Experts of a small language model.
Size: 14 layers, width 384, vocabulary 27510, 65.8M parameters.
Experts: 64 experts in each of 7 layers, 80 SwiGLU neurons an expert, 4 picks a token, a softmax router.
Training: a variant of Muon for the experts, 389M tokens, 5942 steps.
Below are experts of layer 3 (counted from 0) of a mixture-of-experts language model. Rows are named router (the router's row for the expert), down (a neuron's output weights, with its number) and show model dimensions 128-255. Each number is 50 + 15 x the weight over its row's rms, rounded and kept within 0 to 99.
After each expert's rows: a language model's description of what the expert responds to. This comes from a sample of Wikipedia text that the model never trained on.

# expert 46
router:56 52 55 49 58 82 69 75 61 69 55 33 76 44 47 65 50 38 29 30 58 60 47 46 73 79 55 67 60 65 39 54 35 39 50 50 66 42 35 63 39 70 40 64 40 37 49 78 50 49 64 38 67 64 48 60 51 47 52 50 57 59 87 41 45 51 52 61 59 39 55 37 68 53 63 53 25 62 51 23 50 58 47 53 58 53 25 50 40 68 16 35 46 34 43 60 45 56 66 41 46 35 60 26 62 48 61 50 72 66 41 27 63 78 65 55 14 57 61 59 65 38 48 57 58 69 79 68
down0:71 58 49 63 40 52 42 57 48 54 30 30 53 27 73 05 38 59 53 70 58 43 53 56 14 69 33 45 47 39 70 77 30 19 80 44 80 48 60 38 56 46 58 44 63 51 60 14 72 48 37 74 45 60 16 45 45 45 42 51 38 54 65 57 31 60 48 47 26 66 26 61 69 52 55 35 66 68 40 49 41 43 65 61 63 42 38 39 54 60 53 85 48 64 63 37 76 48 43 35 67 56 64 47 36 61 58 71 47 47 54 29 57 44 49 10 43 76 60 45 58 58 37 45 50 64 72 61
down1:67 67 48 62 61 61 25 28 17 62 44 56 38 57 58 68 56 76 63 32 93 97 34 49 74 72 48 25 50 38 42 66 49 64 63 42 48 57 68 57 60 46 60 44 54 25 63 44 74 37 55 51 50 39 37 84 62 55 51 52 32 48 87 31 70 41 59 71 64 71 52 64 31 56 31 69 50 56 56 59 49 28 52 53 43 75 55 37 49 44 73 47 37 52 59 74 26 64 87 52 34 41 60 55 49 69 62 68 68 47 19 61 25 66 13 49 52 50 42 29 53 66 62 40 74 41 46 39
down2:56 58 40 57 67 72 07 67 43 66 60 43 65 41 54 42 82 30 28 38 55 55 37 42 56 27 61 66 48 63 54 70 42 51 54 65 29 39 48 31 27 28 69 49 32 49 23 33 37 26 58 54 37 48 56 35 50 48 61 51 31 59 59 58 50 32 67 48 51 44 52 46 56 74 56 72 32 24 58 42 39 57 37 31 58 56 25 37 49 42 54 55 23 36 62 32 55 21 62 61 33 31 71 58 60 45 51 30 42 41 58 56 47 66 34 30 27 31 50 21 43 38 57 43 78 67 56 44
down3:52 64 63 59 28 51 36 46 94 49 32 69 85 55 49 64 66 51 66 66 50 22 41 59 51 36 46 40 36 42 25 44 47 39 29 34 57 36 84 57 47 66 67 49 27 35 80 31 34 36 69 35 64 50 64 62 55 40 38 30 58 49 56 33 38 50 51 55 55 46 70 54 64 46 41 36 66 29 36 61 54 62 60 36 40 39 49 69 43 30 37 53 72 67 23 44 79 64 62 38 47 30 47 61 63 55 44 29 29 77 62 52 36 64 21 49 59 13 65 46 52 63 46 70 37 59 11 47
down4:66 50 48 54 49 49 56 63 37 19 57 68 57 59 36 42 61 27 53 66 42 37 45 46 45 81 92 34 65 47 00 44 37 38 81 66 42 55 55 30 65 48 16 30 64 54 48 69 26 43 37 71 70 37 70 48 46 71 67 33 58 34 49 39 57 61 33 40 76 73 54 61 54 55 51 43 46 43 28 59 59 47 39 46 75 69 49 69 64 50 51 50 53 38 74 56 77 66 54 15 68 29 36 44 12 32 43 48 42 35 30 35 62 69 54 52 33 57 53 66 57 60 30 58 55 61 49 63
down5:39 47 33 41 66 93 50 43 53 30 59 30 41 41 71 36 41 51 57 73 66 72 57 50 48 39 42 36 67 31 64 47 65 47 62 49 65 59 50 38 40 55 70 75 52 47 52 57 68 21 75 44 53 59 59 65 59 28 52 48 42 37 55 35 62 58 40 33 19 37 28 32 64 52 67 35 33 02 45 69 54 45 70 25 64 48 26 42 60 70 64 50 24 45 56 59 34 43 78 43 52 38 60 93 17 32 25 45 56 53 20 40 63 40 67 48 47 43 74 45 51 76 33 42 38 60 50 24
down6:36 42 41 63 56 46 38 73 25 38 40 37 62 66 48 47 24 64 34 51 49 35 56 53 68 54 45 48 42 54 85 60 68 48 70 45 34 35 31 35 40 50 53 57 72 43 55 64 64 62 59 53 47 61 34 31 35 36 69 50 15 64 92 52 39 67 49 64 45 51 49 57 42 59 33 44 41 44 43 25 70 67 41 41 26 65 37 22 36 54 43 46 49 53 56 61 58 36 43 38 24 41 41 79 36 57 33 40 39 73 65 38 68 60 92 62 39 36 29 41 57 57 53 50 24 50 31 47
down7:53 56 63 66 64 55 35 68 42 63 61 22 40 31 61 55 35 84 33 58 41 14 72 51 51 61 57 18 31 56 59 52 40 60 61 86 24 52 67 50 28 44 75 62 53 47 45 53 46 55 61 52 77 45 69 37 70 44 33 39 50 62 46 55 50 49 41 54 43 62 58 61 38 48 47 54 71 67 48 82 61 28 52 61 39 82 53 30 67 67 35 46 73 46 42 59 41 59 40 39 45 63 79 40 48 56 61 53 63 55 60 61 51 70 59 51 54 39 56 57 40 47 54 47 75 43 39 62
It responds to: Commas in numbers, dates and place lists (16,010; December 22, 1956; Springdale, AR) and single-digit numbers in tables and scores.

# expert 0
router:44 62 59 47 64 63 79 63 67 56 52 42 77 56 69 74 45 50 28 47 71 49 59 48 56 68 48 69 63 61 32 40 20 47 47 51 60 41 51 70 42 74 32 68 45 40 55 74 49 31 74 37 56 80 35 71 40 59 53 40 47 74 83 46 42 73 63 58 48 47 51 34 81 40 61 47 36 43 58 23 54 60 50 44 60 46 30 44 48 60 40 47 49 36 44 79 44 80 80 49 43 30 47 29 67 49 59 51 65 83 32 32 56 59 65 65 40 66 38 79 59 41 50 51 59 58 56 82
down0:56 59 62 65 17 56 53 53 60 42 44 48 61 55 29 53 61 90 55 53 80 33 58 72 61 46 22 56 63 53 58 80 47 58 43 53 63 64 25 36 61 54 39 37 47 82 41 63 41 52 46 68 61 74 50 34 37 37 53 63 56 56 22 39 26 40 84 71 61 44 74 55 39 69 59 50 52 47 33 61 50 61 23 46 37 46 48 40 42 41 56 69 56 66 79 65 56 66 49 62 24 51 91 69 73 53 65 58 41 27 54 47 37 66 66 65 52 44 73 46 56 37 73 74 46 41 61 39
down1:46 44 44 50 50 44 48 28 57 46 60 57 26 43 27 25 38 85 70 35 42 93 69 38 34 25 46 25 60 47 43 44 53 36 59 63 69 55 58 37 52 53 39 45 61 58 64 47 50 65 39 41 52 38 33 38 52 47 70 44 56 44 34 69 48 28 40 55 44 67 56 46 25 25 41 12 59 63 82 54 64 51 73 63 55 68 60 53 67 32 46 26 60 47 69 13 44 40 45 04 52 59 38 42 40 56 71 81 70 46 38 49 62 34 26 37 66 49 58 46 40 55 29 53 36 20 25 89
down2:39 30 61 59 51 30 41 42 49 46 41 77 42 67 30 47 55 43 52 60 43 20 50 58 30 47 53 59 19 29 21 56 56 43 86 30 58 50 57 37 54 29 69 65 63 78 51 27 29 71 40 27 46 28 68 46 57 53 45 66 46 46 40 55 49 42 40 35 62 44 32 30 39 40 33 28 31 50 38 79 55 47 53 36 27 47 45 56 94 51 42 58 17 60 49 25 51 33 71 57 25 67 55 30 50 24 37 46 35 30 67 51 74 62 51 51 43 59 65 66 27 34 67 59 38 43 70 40
down3:38 37 57 57 34 60 87 55 62 45 51 56 59 62 34 53 64 52 57 51 14 81 37 46 60 46 51 67 28 57 36 62 81 18 61 45 38 36 56 42 53 63 68 63 22 45 53 21 71 77 54 55 32 47 50 63 53 49 37 53 64 57 27 59 83 70 69 51 45 33 61 42 53 26 66 76 49 48 66 56 29 27 50 65 59 45 56 69 41 70 49 40 35 61 54 41 60 60 53 62 76 29 54 56 60 52 23 26 53 44 38 56 31 65 35 55 65 43 43 41 51 52 38 36 53 33 27 44
down4:35 60 58 31 44 22 63 48 43 43 37 51 56 44 68 41 37 58 40 45 41 53 69 57 18 67 49 59 64 30 56 24 40 34 53 64 67 46 27 55 37 52 58 75 70 32 06 61 41 37 28 60 26 76 53 49 70 46 05 11 58 54 45 44 32 85 44 30 48 45 48 33 71 39 62 27 56 44 52 60 32 39 74 24 59 48 60 61 37 58 39 41 33 56 55 72 62 33 47 41 44 47 50 52 39 72 26 44 47 36 15 47 38 29 36 45 65 50 35 63 59 37 36 65 58 45 40 61
down5:56 48 30 76 65 60 60 50 82 66 60 55 55 51 41 55 24 90 45 54 37 59 47 48 69 51 61 39 85 51 50 55 45 25 51 73 44 36 58 43 69 40 35 46 36 43 43 54 72 64 61 65 46 45 60 39 43 39 44 53 49 61 46 72 40 80 29 48 66 71 42 41 58 45 52 26 35 83 70 49 72 59 51 32 53 65 69 48 49 74 35 25 55 40 46 64 66 52 57 47 63 51 56 73 40 61 32 48 39 67 24 51 42 26 52 51 53 32 45 58 50 79 81 55 56 51 81 32
down6:38 37 42 31 60 56 50 49 42 40 64 25 49 65 46 56 32 44 33 38 30 45 49 31 16 48 55 31 50 61 55 50 67 73 58 46 61 66 41 33 57 19 66 14 48 37 50 21 53 52 63 59 45 48 63 35 58 68 55 46 65 80 57 60 51 41 47 78 58 60 46 42 63 40 46 48 54 71 61 34 25 53 60 41 46 41 65 60 50 43 04 34 33 58 20 50 81 26 40 54 62 32 54 57 44 63 66 73 73 62 61 38 58 26 63 78 66 49 41 55 42 50 65 55 40 60 23 61
down7:41 72 41 57 32 47 34 64 40 64 30 59 61 61 13 70 76 35 60 39 72 40 33 48 52 70 34 74 37 25 59 65 43 71 64 31 36 41 68 56 46 39 62 42 56 52 48 71 46 24 58 39 67 45 60 21 70 40 52 48 82 79 64 36 51 06 71 63 22 29 33 64 55 61 56 44 69 46 80 45 72 56 37 44 57 55 67 58 44 81 58 85 58 64 50 94 46 50 66 59 59 47 70 39 57 39 39 21 38 30 63 61 56 74 45 57 60 37 43 33 35 37 76 49 43 37 54 49
It responds to: Commas and closing punctuation after a noun phrase, plus common nouns like series, album, role, system after the or a.

# expert 27
router:30 54 60 44 76 55 62 65 68 68 59 36 78 54 69 71 45 54 30 24 67 57 62 41 61 62 54 63 72 62 47 48 43 38 43 62 59 41 40 58 21 63 40 68 37 23 65 57 43 49 78 33 60 73 22 55 38 47 40 24 52 74 72 57 43 58 75 65 67 57 55 37 64 51 50 71 34 45 60 39 58 56 43 33 63 27 28 47 40 78 33 25 54 44 55 61 44 66 67 55 41 49 53 20 63 47 58 49 80 74 51 26 75 67 52 51 29 54 44 57 73 36 47 71 40 61 59 66
down0:62 44 43 52 89 60 20 57 54 58 46 46 57 75 46 72 65 61 25 31 59 47 22 73 76 52 42 47 48 30 54 50 52 71 33 55 46 54 44 37 62 72 40 36 62 43 59 57 60 39 64 68 18 25 58 58 58 56 70 22 61 39 51 66 58 19 47 55 64 51 60 27 66 30 20 48 59 42 56 35 52 43 61 33 63 56 67 71 27 64 62 44 56 48 34 68 74 38 40 57 23 50 47 61 61 60 50 35 39 56 58 52 55 67 61 54 67 46 31 46 37 45 72 28 31 65 57 68
down1:29 63 39 61 67 50 37 52 64 23 24 15 67 54 50 88 55 90 39 35 34 32 53 75 51 66 54 68 26 25 52 45 66 77 52 45 35 46 41 49 51 67 49 43 41 54 42 74 71 46 48 45 34 42 83 25 40 53 36 43 44 33 40 34 56 39 39 26 47 58 21 52 57 44 41 61 63 40 37 65 24 61 65 44 55 53 47 52 51 49 73 35 40 74 56 61 51 68 69 48 40 41 59 50 54 47 51 44 56 55 32 41 27 60 52 33 64 47 41 59 42 60 49 56 57 46 29 17
down2:59 02 40 33 47 34 55 61 22 43 54 33 49 44 69 70 58 37 69 46 29 52 55 72 72 29 39 58 61 33 69 46 64 81 64 69 37 61 32 58 38 64 73 55 44 23 54 63 54 88 49 37 59 40 83 41 60 50 41 77 77 50 47 56 53 44 49 23 35 69 79 73 39 79 44 35 39 55 61 68 42 37 47 56 72 61 57 65 52 36 42 31 37 32 52 64 29 63 34 72 60 70 51 43 28 63 47 49 34 64 68 56 34 55 65 50 51 63 68 23 67 51 56 54 45 57 31 23
down3:49 48 54 68 61 33 47 50 43 64 44 35 49 27 37 39 72 48 47 35 52 64 29 69 31 43 51 48 45 55 34 54 62 57 21 52 62 16 59 41 50 51 59 40 64 30 42 37 39 28 50 52 43 71 59 64 59 37 56 33 66 39 45 53 44 66 42 43 50 53 55 53 39 60 66 76 72 75 51 24 59 58 35 48 69 57 45 71 33 38 28 70 36 56 24 53 58 40 49 67 57 35 43 38 65 20 68 62 39 42 46 35 48 85 58 39 36 45 41 42 55 51 64 68 60 74 37 45
down4:40 38 45 22 23 60 47 58 74 25 47 38 75 52 68 21 58 36 58 38 56 41 34 42 36 28 45 31 83 59 56 38 43 43 38 64 39 36 25 22 43 73 65 60 35 44 52 51 32 69 48 49 51 62 44 45 26 49 61 61 55 17 91 49 40 45 54 34 55 66 57 62 42 52 49 47 51 46 55 57 43 80 55 36 22 61 59 57 58 65 54 64 30 68 31 28 59 26 34 60 49 56 55 52 57 70 23 43 17 50 52 54 41 58 13 64 54 36 46 29 45 46 52 53 43 30 57 54
down5:63 50 36 33 35 39 37 60 56 62 75 50 48 74 19 61 45 40 44 48 37 68 56 61 58 49 63 39 60 63 42 44 53 73 57 29 77 48 46 58 65 58 45 37 26 49 58 77 52 28 44 48 37 34 59 61 47 52 30 48 54 58 41 32 74 38 65 35 45 23 57 59 53 61 55 64 50 68 56 40 52 43 38 68 42 43 64 38 38 47 34 29 34 59 39 32 53 23 49 63 53 63 46 59 57 58 78 69 37 38 13 33 61 42 90 42 57 43 40 80 54 32 58 57 39 69 70 51
down6:65 45 72 60 58 55 27 53 66 47 55 43 50 39 42 78 47 35 51 53 67 44 69 64 75 68 55 47 30 59 70 59 47 55 37 32 21 41 35 53 48 68 59 53 63 46 50 60 50 49 43 49 46 57 65 50 42 64 25 33 68 47 41 79 65 59 46 38 42 39 34 84 64 75 59 56 47 44 64 49 63 47 49 54 43 46 67 53 33 63 37 15 50 44 34 46 48 60 50 29 60 63 12 62 48 34 34 62 60 51 64 47 56 59 43 56 54 41 43 39 05 75 47 45 68 32 77 36
down7:45 51 49 63 60 58 35 72 49 57 56 43 41 66 55 33 51 48 37 41 47 20 61 56 55 58 66 39 49 63 51 23 48 25 49 64 65 74 41 24 40 51 36 40 35 25 45 28 38 61 84 45 38 17 47 80 39 64 34 23 47 23 79 46 83 37 59 60 64 72 53 24 80 22 56 55 58 21 55 13 33 75 63 54 30 37 58 56 38 54 38 35 38 54 80 31 58 40 51 57 45 50 65 74 52 42 69 66 49 52 43 71 43 22 28 34 53 28 07 27 58 51 39 49 50 63 44 65
It responds to: Digits with no space before them, inside numbers after decimal points, dashes or colons, as in 99.1, km2, 6–4.

# expert 1
router:30 54 83 50 70 58 65 86 46 64 77 48 62 60 61 58 31 44 42 43 65 68 78 45 71 63 55 67 79 41 34 45 23 18 46 70 61 38 54 56 53 57 23 67 45 22 39 56 51 29 81 32 56 65 33 67 19 41 53 38 42 70 49 82 49 71 72 58 63 20 48 39 51 39 60 50 41 78 74 36 67 50 48 38 61 23 26 63 31 63 52 44 57 44 55 60 46 45 75 50 42 42 59 35 60 40 57 70 66 62 60 35 80 61 65 54 34 64 50 72 71 31 57 81 28 58 68 56
down0:46 49 55 59 54 17 48 33 59 74 47 48 70 52 43 73 25 56 60 35 44 51 49 66 59 35 28 41 42 36 85 50 68 53 57 38 36 37 64 31 64 36 28 65 83 36 30 52 60 34 35 61 73 49 66 36 63 66 56 39 54 53 54 61 23 57 85 23 47 56 68 51 48 61 37 50 48 56 55 43 32 61 56 36 48 84 33 55 40 43 42 43 56 31 61 76 36 76 52 44 57 25 42 40 55 58 35 51 40 34 50 55 44 28 36 45 64 51 70 40 62 55 35 64 33 71 56 31
down1:51 31 26 19 44 55 49 61 51 70 61 56 53 73 71 68 45 65 33 48 46 50 18 34 59 49 53 48 39 56 11 34 52 51 46 57 35 72 52 48 49 46 74 44 42 39 29 59 55 72 64 36 52 63 38 36 33 61 49 34 44 61 37 45 73 49 54 36 42 64 62 64 52 51 53 29 45 49 53 87 59 33 48 43 65 61 80 56 23 56 35 71 60 23 66 53 36 52 35 37 62 36 46 73 46 41 53 57 87 31 30 48 72 57 69 44 37 41 53 41 66 64 47 24 27 52 55 45
down2:76 34 71 65 53 54 61 62 03 46 74 86 65 55 34 59 45 50 71 73 35 48 51 43 44 57 18 86 57 35 76 49 82 33 37 40 43 50 84 41 43 74 47 48 49 71 27 37 60 38 37 63 38 52 48 59 38 38 47 37 35 50 28 65 19 38 62 74 60 31 63 46 61 84 43 45 60 64 36 62 29 56 28 39 09 43 64 74 54 46 26 60 47 68 19 62 70 36 40 40 42 38 50 41 47 46 62 57 92 40 72 26 42 63 27 56 80 45 41 97 25 41 48 43 48 77 53 67
down3:61 51 38 65 38 88 27 68 60 55 64 50 79 23 65 39 67 49 24 60 58 58 71 49 28 34 57 08 57 25 50 52 42 47 61 74 24 38 45 67 21 36 71 38 20 33 53 49 40 52 47 58 55 60 39 48 30 46 62 56 35 49 55 40 34 08 35 60 64 46 58 45 30 59 33 29 56 43 58 64 30 38 62 54 47 46 46 56 43 54 74 38 55 44 53 38 62 43 49 25 41 32 77 55 38 56 51 51 38 58 73 78 79 23 14 39 40 18 31 69 28 47 62 31 34 33 76 74
down4:49 45 45 59 51 61 25 33 40 41 45 45 47 47 67 48 64 57 62 49 50 33 84 39 21 24 51 31 49 68 52 81 48 31 35 48 47 49 74 37 73 68 40 57 51 42 58 59 47 45 55 36 39 42 59 46 72 74 52 32 57 35 47 72 46 72 53 51 80 55 35 36 53 60 36 61 50 40 47 42 40 53 37 12 28 85 52 62 31 37 34 43 22 49 57 75 45 52 61 38 33 35 87 47 73 80 54 56 44 33 59 57 34 27 42 33 51 55 54 20 60 20 40 45 62 67 55 70
down5:47 58 47 39 79 42 60 20 39 56 17 40 41 07 41 34 40 69 38 52 47 59 52 74 47 48 58 83 60 62 72 52 52 53 38 24 40 44 69 57 30 42 32 47 50 70 44 68 37 49 58 26 67 59 21 77 47 35 46 50 31 73 50 51 48 44 42 43 49 50 66 50 31 58 40 56 45 36 43 64 50 65 47 58 45 39 34 35 37 27 69 43 61 57 65 55 50 45 39 57 57 40 58 48 50 76 58 28 67 51 46 52 34 92 49 49 67 47 67 71 53 55 62 40 66 72 46 66
down6:49 46 62 49 25 23 65 58 54 40 67 44 50 44 59 59 70 59 51 54 34 68 36 51 29 53 40 27 48 42 55 37 40 77 76 43 26 40 40 62 54 44 68 67 37 34 75 61 69 44 39 52 59 58 79 34 44 62 32 79 47 63 48 69 74 31 40 63 53 49 46 49 57 43 17 72 32 75 56 34 29 44 71 50 56 31 45 31 38 59 35 71 35 44 32 43 31 55 85 58 64 42 49 53 54 51 35 50 40 30 49 48 32 43 33 35 25 46 26 50 58 64 59 46 73 54 39 65
down7:20 55 54 48 44 20 68 45 37 52 60 55 55 47 75 55 22 37 48 70 54 61 59 42 53 41 14 65 49 39 67 35 57 75 71 41 49 36 79 73 40 53 75 42 55 43 50 60 59 46 68 57 28 45 29 48 52 42 66 74 56 62 38 52 59 79 71 48 30 46 38 55 13 75 77 51 45 60 65 63 50 73 37 45 65 47 58 43 54 38 48 64 30 25 57 47 41 64 91 38 80 69 65 56 13 30 45 64 64 39 39 53 70 21 40 31 47 40 55 48 66 49 49 36 28 29 65 26
It responds to: Years and the second part of date ranges in biographies and tables, such as 1891 to 1895, 2022–23, 2019, plus University, States.

# expert 42
router:26 54 64 39 70 58 79 77 65 78 54 52 53 34 64 53 52 64 35 39 56 67 52 47 58 82 68 70 63 79 45 65 32 34 51 50 71 51 22 70 38 72 36 71 15 32 45 52 36 39 87 32 54 61 49 65 22 51 23 55 65 64 63 76 53 68 66 57 54 31 57 47 65 51 52 64 27 46 72 46 58 52 24 34 73 27 40 60 34 60 36 48 54 49 56 55 55 53 73 48 35 49 49 15 84 21 76 71 74 49 34 34 51 80 78 53 54 85 45 84 68 42 44 82 54 70 68 62
down0:41 45 33 56 69 69 48 64 30 45 60 33 47 70 58 33 28 65 35 41 20 53 68 46 49 61 47 20 42 56 51 48 86 27 52 41 48 36 56 30 26 31 47 34 25 69 51 66 44 39 55 80 75 41 43 44 37 54 62 28 69 68 22 33 09 63 44 49 42 32 48 61 40 68 77 62 59 24 38 40 61 68 57 47 60 44 50 30 50 58 65 46 29 47 46 61 40 42 39 47 33 55 47 35 49 59 40 27 48 36 64 59 55 54 51 44 45 47 40 55 68 48 15 52 42 36 36 42
down1:34 55 54 36 43 48 31 40 16 84 28 79 35 37 51 29 74 60 47 64 61 66 73 40 32 57 58 86 36 54 40 32 65 43 23 41 46 43 52 50 72 67 58 55 79 63 39 63 42 47 23 48 27 16 35 55 34 36 45 24 67 40 27 34 58 65 37 66 34 67 46 26 63 67 80 37 50 40 32 68 51 99 45 39 52 67 70 43 22 91 61 69 50 58 40 44 58 70 81 59 46 64 45 68 60 44 40 39 25 58 68 37 78 68 47 67 68 47 67 63 65 67 58 43 60 78 69 64
down2:31 34 44 46 37 43 51 52 47 44 56 51 48 67 78 40 50 58 64 45 62 20 54 99 45 76 70 44 33 64 47 78 60 65 57 67 32 56 52 65 66 47 37 59 44 74 30 73 52 31 34 44 48 19 55 68 57 41 47 59 46 82 65 52 59 28 66 42 52 46 44 46 35 15 57 60 46 73 81 56 41 86 56 00 76 40 33 60 56 47 51 45 55 71 35 46 45 67 57 73 46 65 36 65 30 36 50 50 48 52 53 57 39 66 44 56 64 47 55 64 48 44 76 52 48 70 41 41
down3:73 67 48 52 57 50 36 74 60 58 51 20 35 61 57 34 42 50 50 56 68 50 61 57 61 31 52 53 60 76 71 55 28 46 49 46 64 29 60 54 55 81 45 39 55 32 67 52 36 40 74 47 60 88 58 33 50 54 58 59 32 60 37 51 59 55 60 45 56 47 10 81 70 51 61 51 41 50 37 55 49 42 40 59 67 63 77 42 64 12 43 51 45 30 50 44 54 48 58 51 40 49 46 44 52 71 74 55 83 36 27 26 54 68 30 33 51 62 58 44 56 70 40 57 52 62 47 59
down4:45 30 30 64 69 53 31 45 45 59 22 60 65 35 42 54 36 85 69 62 41 62 40 40 65 50 31 38 39 68 42 42 66 50 59 65 61 78 48 67 31 45 35 52 33 65 52 52 47 44 62 56 45 35 56 60 57 46 56 57 51 24 40 79 42 56 29 46 55 47 45 57 54 67 44 43 53 18 62 36 52 21 40 36 67 75 59 64 55 91 71 77 48 63 36 73 25 43 55 36 33 46 30 54 52 32 38 40 41 42 44 53 37 65 32 47 54 51 50 41 38 69 37 72 38 51 36 68
down5:34 48 32 49 31 35 56 70 68 38 45 47 57 44 65 66 48 62 61 53 65 31 83 74 45 44 49 63 56 72 61 51 64 51 44 63 57 66 60 70 41 63 61 19 69 73 58 54 47 37 41 50 62 51 43 45 55 40 41 49 55 74 17 42 71 48 73 46 55 37 34 55 69 59 25 29 59 48 16 55 70 58 53 38 52 46 73 44 59 28 54 45 81 46 46 59 37 43 69 70 35 41 58 50 90 37 29 31 44 60 51 40 58 26 21 65 49 30 53 53 65 28 18 32 53 62 33 27
down6:60 32 41 53 37 46 69 53 39 40 34 56 48 33 42 42 31 48 61 57 45 62 38 45 67 38 39 54 34 33 31 33 73 72 60 52 25 24 81 10 55 17 48 59 66 58 39 59 69 44 28 63 51 38 62 35 50 63 63 41 60 40 71 47 40 47 68 52 46 50 58 22 56 57 43 55 39 78 31 37 63 39 53 37 37 51 44 49 92 69 53 49 58 34 55 34 47 31 52 47 52 35 38 39 46 67 64 35 65 35 43 58 46 42 24 59 69 25 33 64 42 50 53 51 65 43 70 46
down7:27 81 59 40 51 56 63 56 38 55 60 61 71 41 78 22 59 52 46 60 55 29 51 47 48 35 61 14 62 41 72 44 31 43 40 41 42 18 71 50 73 32 48 73 52 43 53 58 47 26 62 65 55 52 58 64 61 61 49 84 46 88 49 55 38 44 56 72 40 26 44 53 62 28 39 45 61 46 47 35 34 57 39 52 49 79 66 30 35 46 63 53 46 52 28 41 21 41 53 47 37 63 44 31 54 51 58 68 71 69 47 82 47 67 38 47 39 37 47 67 38 43 47 54 67 48 36 71
It responds to: Final word pieces of personal and place names, such as -y, -ley, -ville, -berg, -ić, often in lists and tables.

# expert 50
router:28 52 63 39 75 57 76 62 63 73 65 41 57 39 67 61 41 78 34 44 45 46 66 59 54 84 68 51 82 65 56 67 40 41 40 69 50 54 42 76 52 62 50 75 18 42 52 52 43 37 62 30 46 74 49 77 43 51 57 50 69 73 63 61 36 55 72 57 64 38 48 38 53 52 58 63 31 40 69 29 88 54 34 47 69 33 18 62 36 71 25 57 72 34 40 75 58 59 63 70 28 30 47 54 56 27 86 62 67 56 49 44 55 79 78 62 53 79 34 65 68 44 66 61 70 78 61 58
down1:52 31 56 42 53 61 27 36 59 60 32 51 53 53 62 73 49 33 67 45 30 37 48 59 47 37 60 51 81 43 38 40 49 44 54 70 30 38 16 51 41 34 69 50 49 65 28 51 47 72 24 24 34 66 79 57 43 67 43 64 35 27 31 36 60 37 58 56 28 63 24 28 81 55 60 44 37 20 46 35 53 43 50 68 54 47 48 18 31 63 52 67 69 38 41 44 37 44 38 45 38 35 58 32 78 30 44 46 53 61 25 86 22 33 30 66 40 25 31 58 56 52 53 21 78 32 21 33
down2:30 72 64 47 32 54 61 29 34 59 53 53 53 39 54 75 42 47 60 45 39 35 56 47 48 30 75 71 67 34 39 41 39 32 50 53 53 41 59 60 30 30 14 74 46 34 50 62 32 39 75 57 42 33 41 63 63 47 45 88 71 72 46 48 49 32 68 51 25 73 58 36 46 53 59 35 31 49 45 50 59 43 64 47 68 53 62 22 65 83 64 51 26 34 69 32 67 22 47 43 77 63 70 43 90 54 58 46 62 48 23 73 50 45 47 70 50 48 66 37 27 39 67 57 28 22 68 50
down3:71 51 45 59 55 57 50 38 53 84 50 30 71 44 61 64 28 49 41 46 63 53 27 37 65 82 46 52 46 51 44 59 40 56 13 24 30 37 51 61 46 32 56 45 50 33 47 42 31 61 79 42 35 55 48 39 80 31 52 36 67 51 47 80 64 51 63 52 70 34 56 47 42 76 31 55 56 48 49 25 41 51 17 25 65 31 49 74 60 40 44 65 40 58 25 66 55 37 57 54 52 51 70 59 40 33 53 43 18 00 23 57 37 37 24 50 39 57 56 33 47 66 71 51 49 54 27 58
down4:30 72 50 29 39 50 71 44 23 66 49 42 53 41 54 48 61 52 61 41 88 73 56 43 43 54 47 49 41 67 63 70 66 42 82 62 51 51 80 38 50 50 51 74 66 60 40 45 51 44 30 42 42 57 50 50 52 40 41 38 62 44 48 47 68 61 76 57 12 33 52 51 61 50 47 32 28 67 63 56 52 77 69 23 58 49 34 71 53 42 57 38 34 39 54 60 24 50 39 70 41 47 68 41 67 44 25 80 27 52 66 55 47 36 58 50 72 32 62 33 49 35 33 38 43 28 70 69
down5:66 44 42 72 81 45 52 47 45 63 64 35 44 41 32 44 47 45 63 51 38 59 53 49 69 51 42 60 13 38 47 54 11 70 54 42 72 43 49 43 30 60 68 32 44 59 48 60 66 50 42 44 46 59 75 67 48 67 38 40 45 74 37 66 31 47 44 34 48 63 40 46 33 55 59 75 26 46 49 50 56 45 57 36 57 42 46 49 47 46 50 42 20 54 40 73 36 53 87 57 23 43 21 49 65 56 34 41 47 65 37 65 42 37 60 37 65 31 27 55 34 40 67 46 41 45 50 61
down6:72 28 31 51 39 75 48 19 42 43 54 28 64 67 30 48 27 74 49 56 32 29 28 43 62 45 65 37 17 39 26 52 50 77 27 28 56 35 33 47 32 79 72 71 62 48 75 21 61 59 60 32 38 46 62 44 59 26 54 41 33 70 57 43 75 88 36 69 47 65 58 55 83 78 29 57 45 53 46 64 61 68 87 45 61 67 63 65 60 53 31 44 58 69 60 43 48 68 55 34 52 52 65 53 39 35 38 63 21 58 35 52 37 52 43 48 46 28 75 54 58 45 33 55 44 39 34 59
down7:59 60 64 34 46 29 64 56 56 62 74 54 25 56 71 45 53 31 41 51 65 41 56 33 48 16 75 59 48 53 80 55 41 24 29 09 50 71 60 61 73 53 46 54 54 53 51 39 34 16 41 44 65 46 34 48 63 62 42 26 49 59 40 22 28 37 56 60 35 55 44 62 66 60 57 45 44 37 49 54 39 77 45 22 39 72 84 48 61 43 52 36 53 68 35 60 67 60 59 32 50 68 30 51 75 31 48 52 63 57 63 35 84 46 27 67 66 54 69 57 49 66 39 63 53 66 56 81
down8:37 38 40 59 24 61 43 38 44 44 41 49 58 52 46 61 72 63 82 46 74 42 47 64 37 69 44 64 52 63 25 24 48 55 47 51 45 31 38 51 40 40 56 47 48 51 59 46 49 50 50 70 77 46 38 56 28 10 62 50 28 45 48 45 23 72 77 55 45 40 56 36 46 62 58 62 81 67 51 37 64 40 52 46 37 58 74 50 61 31 63 54 63 38 47 74 74 51 48 49 27 39 61 36 40 55 67 38 44 62 63 54 59 54 54 51 33 79 68 64 54 50 41 44 44 53 49 29
It responds to: Final pieces of surnames, place names and foreign words, such as -mel, -ters, -son, -ler, -over, -ers.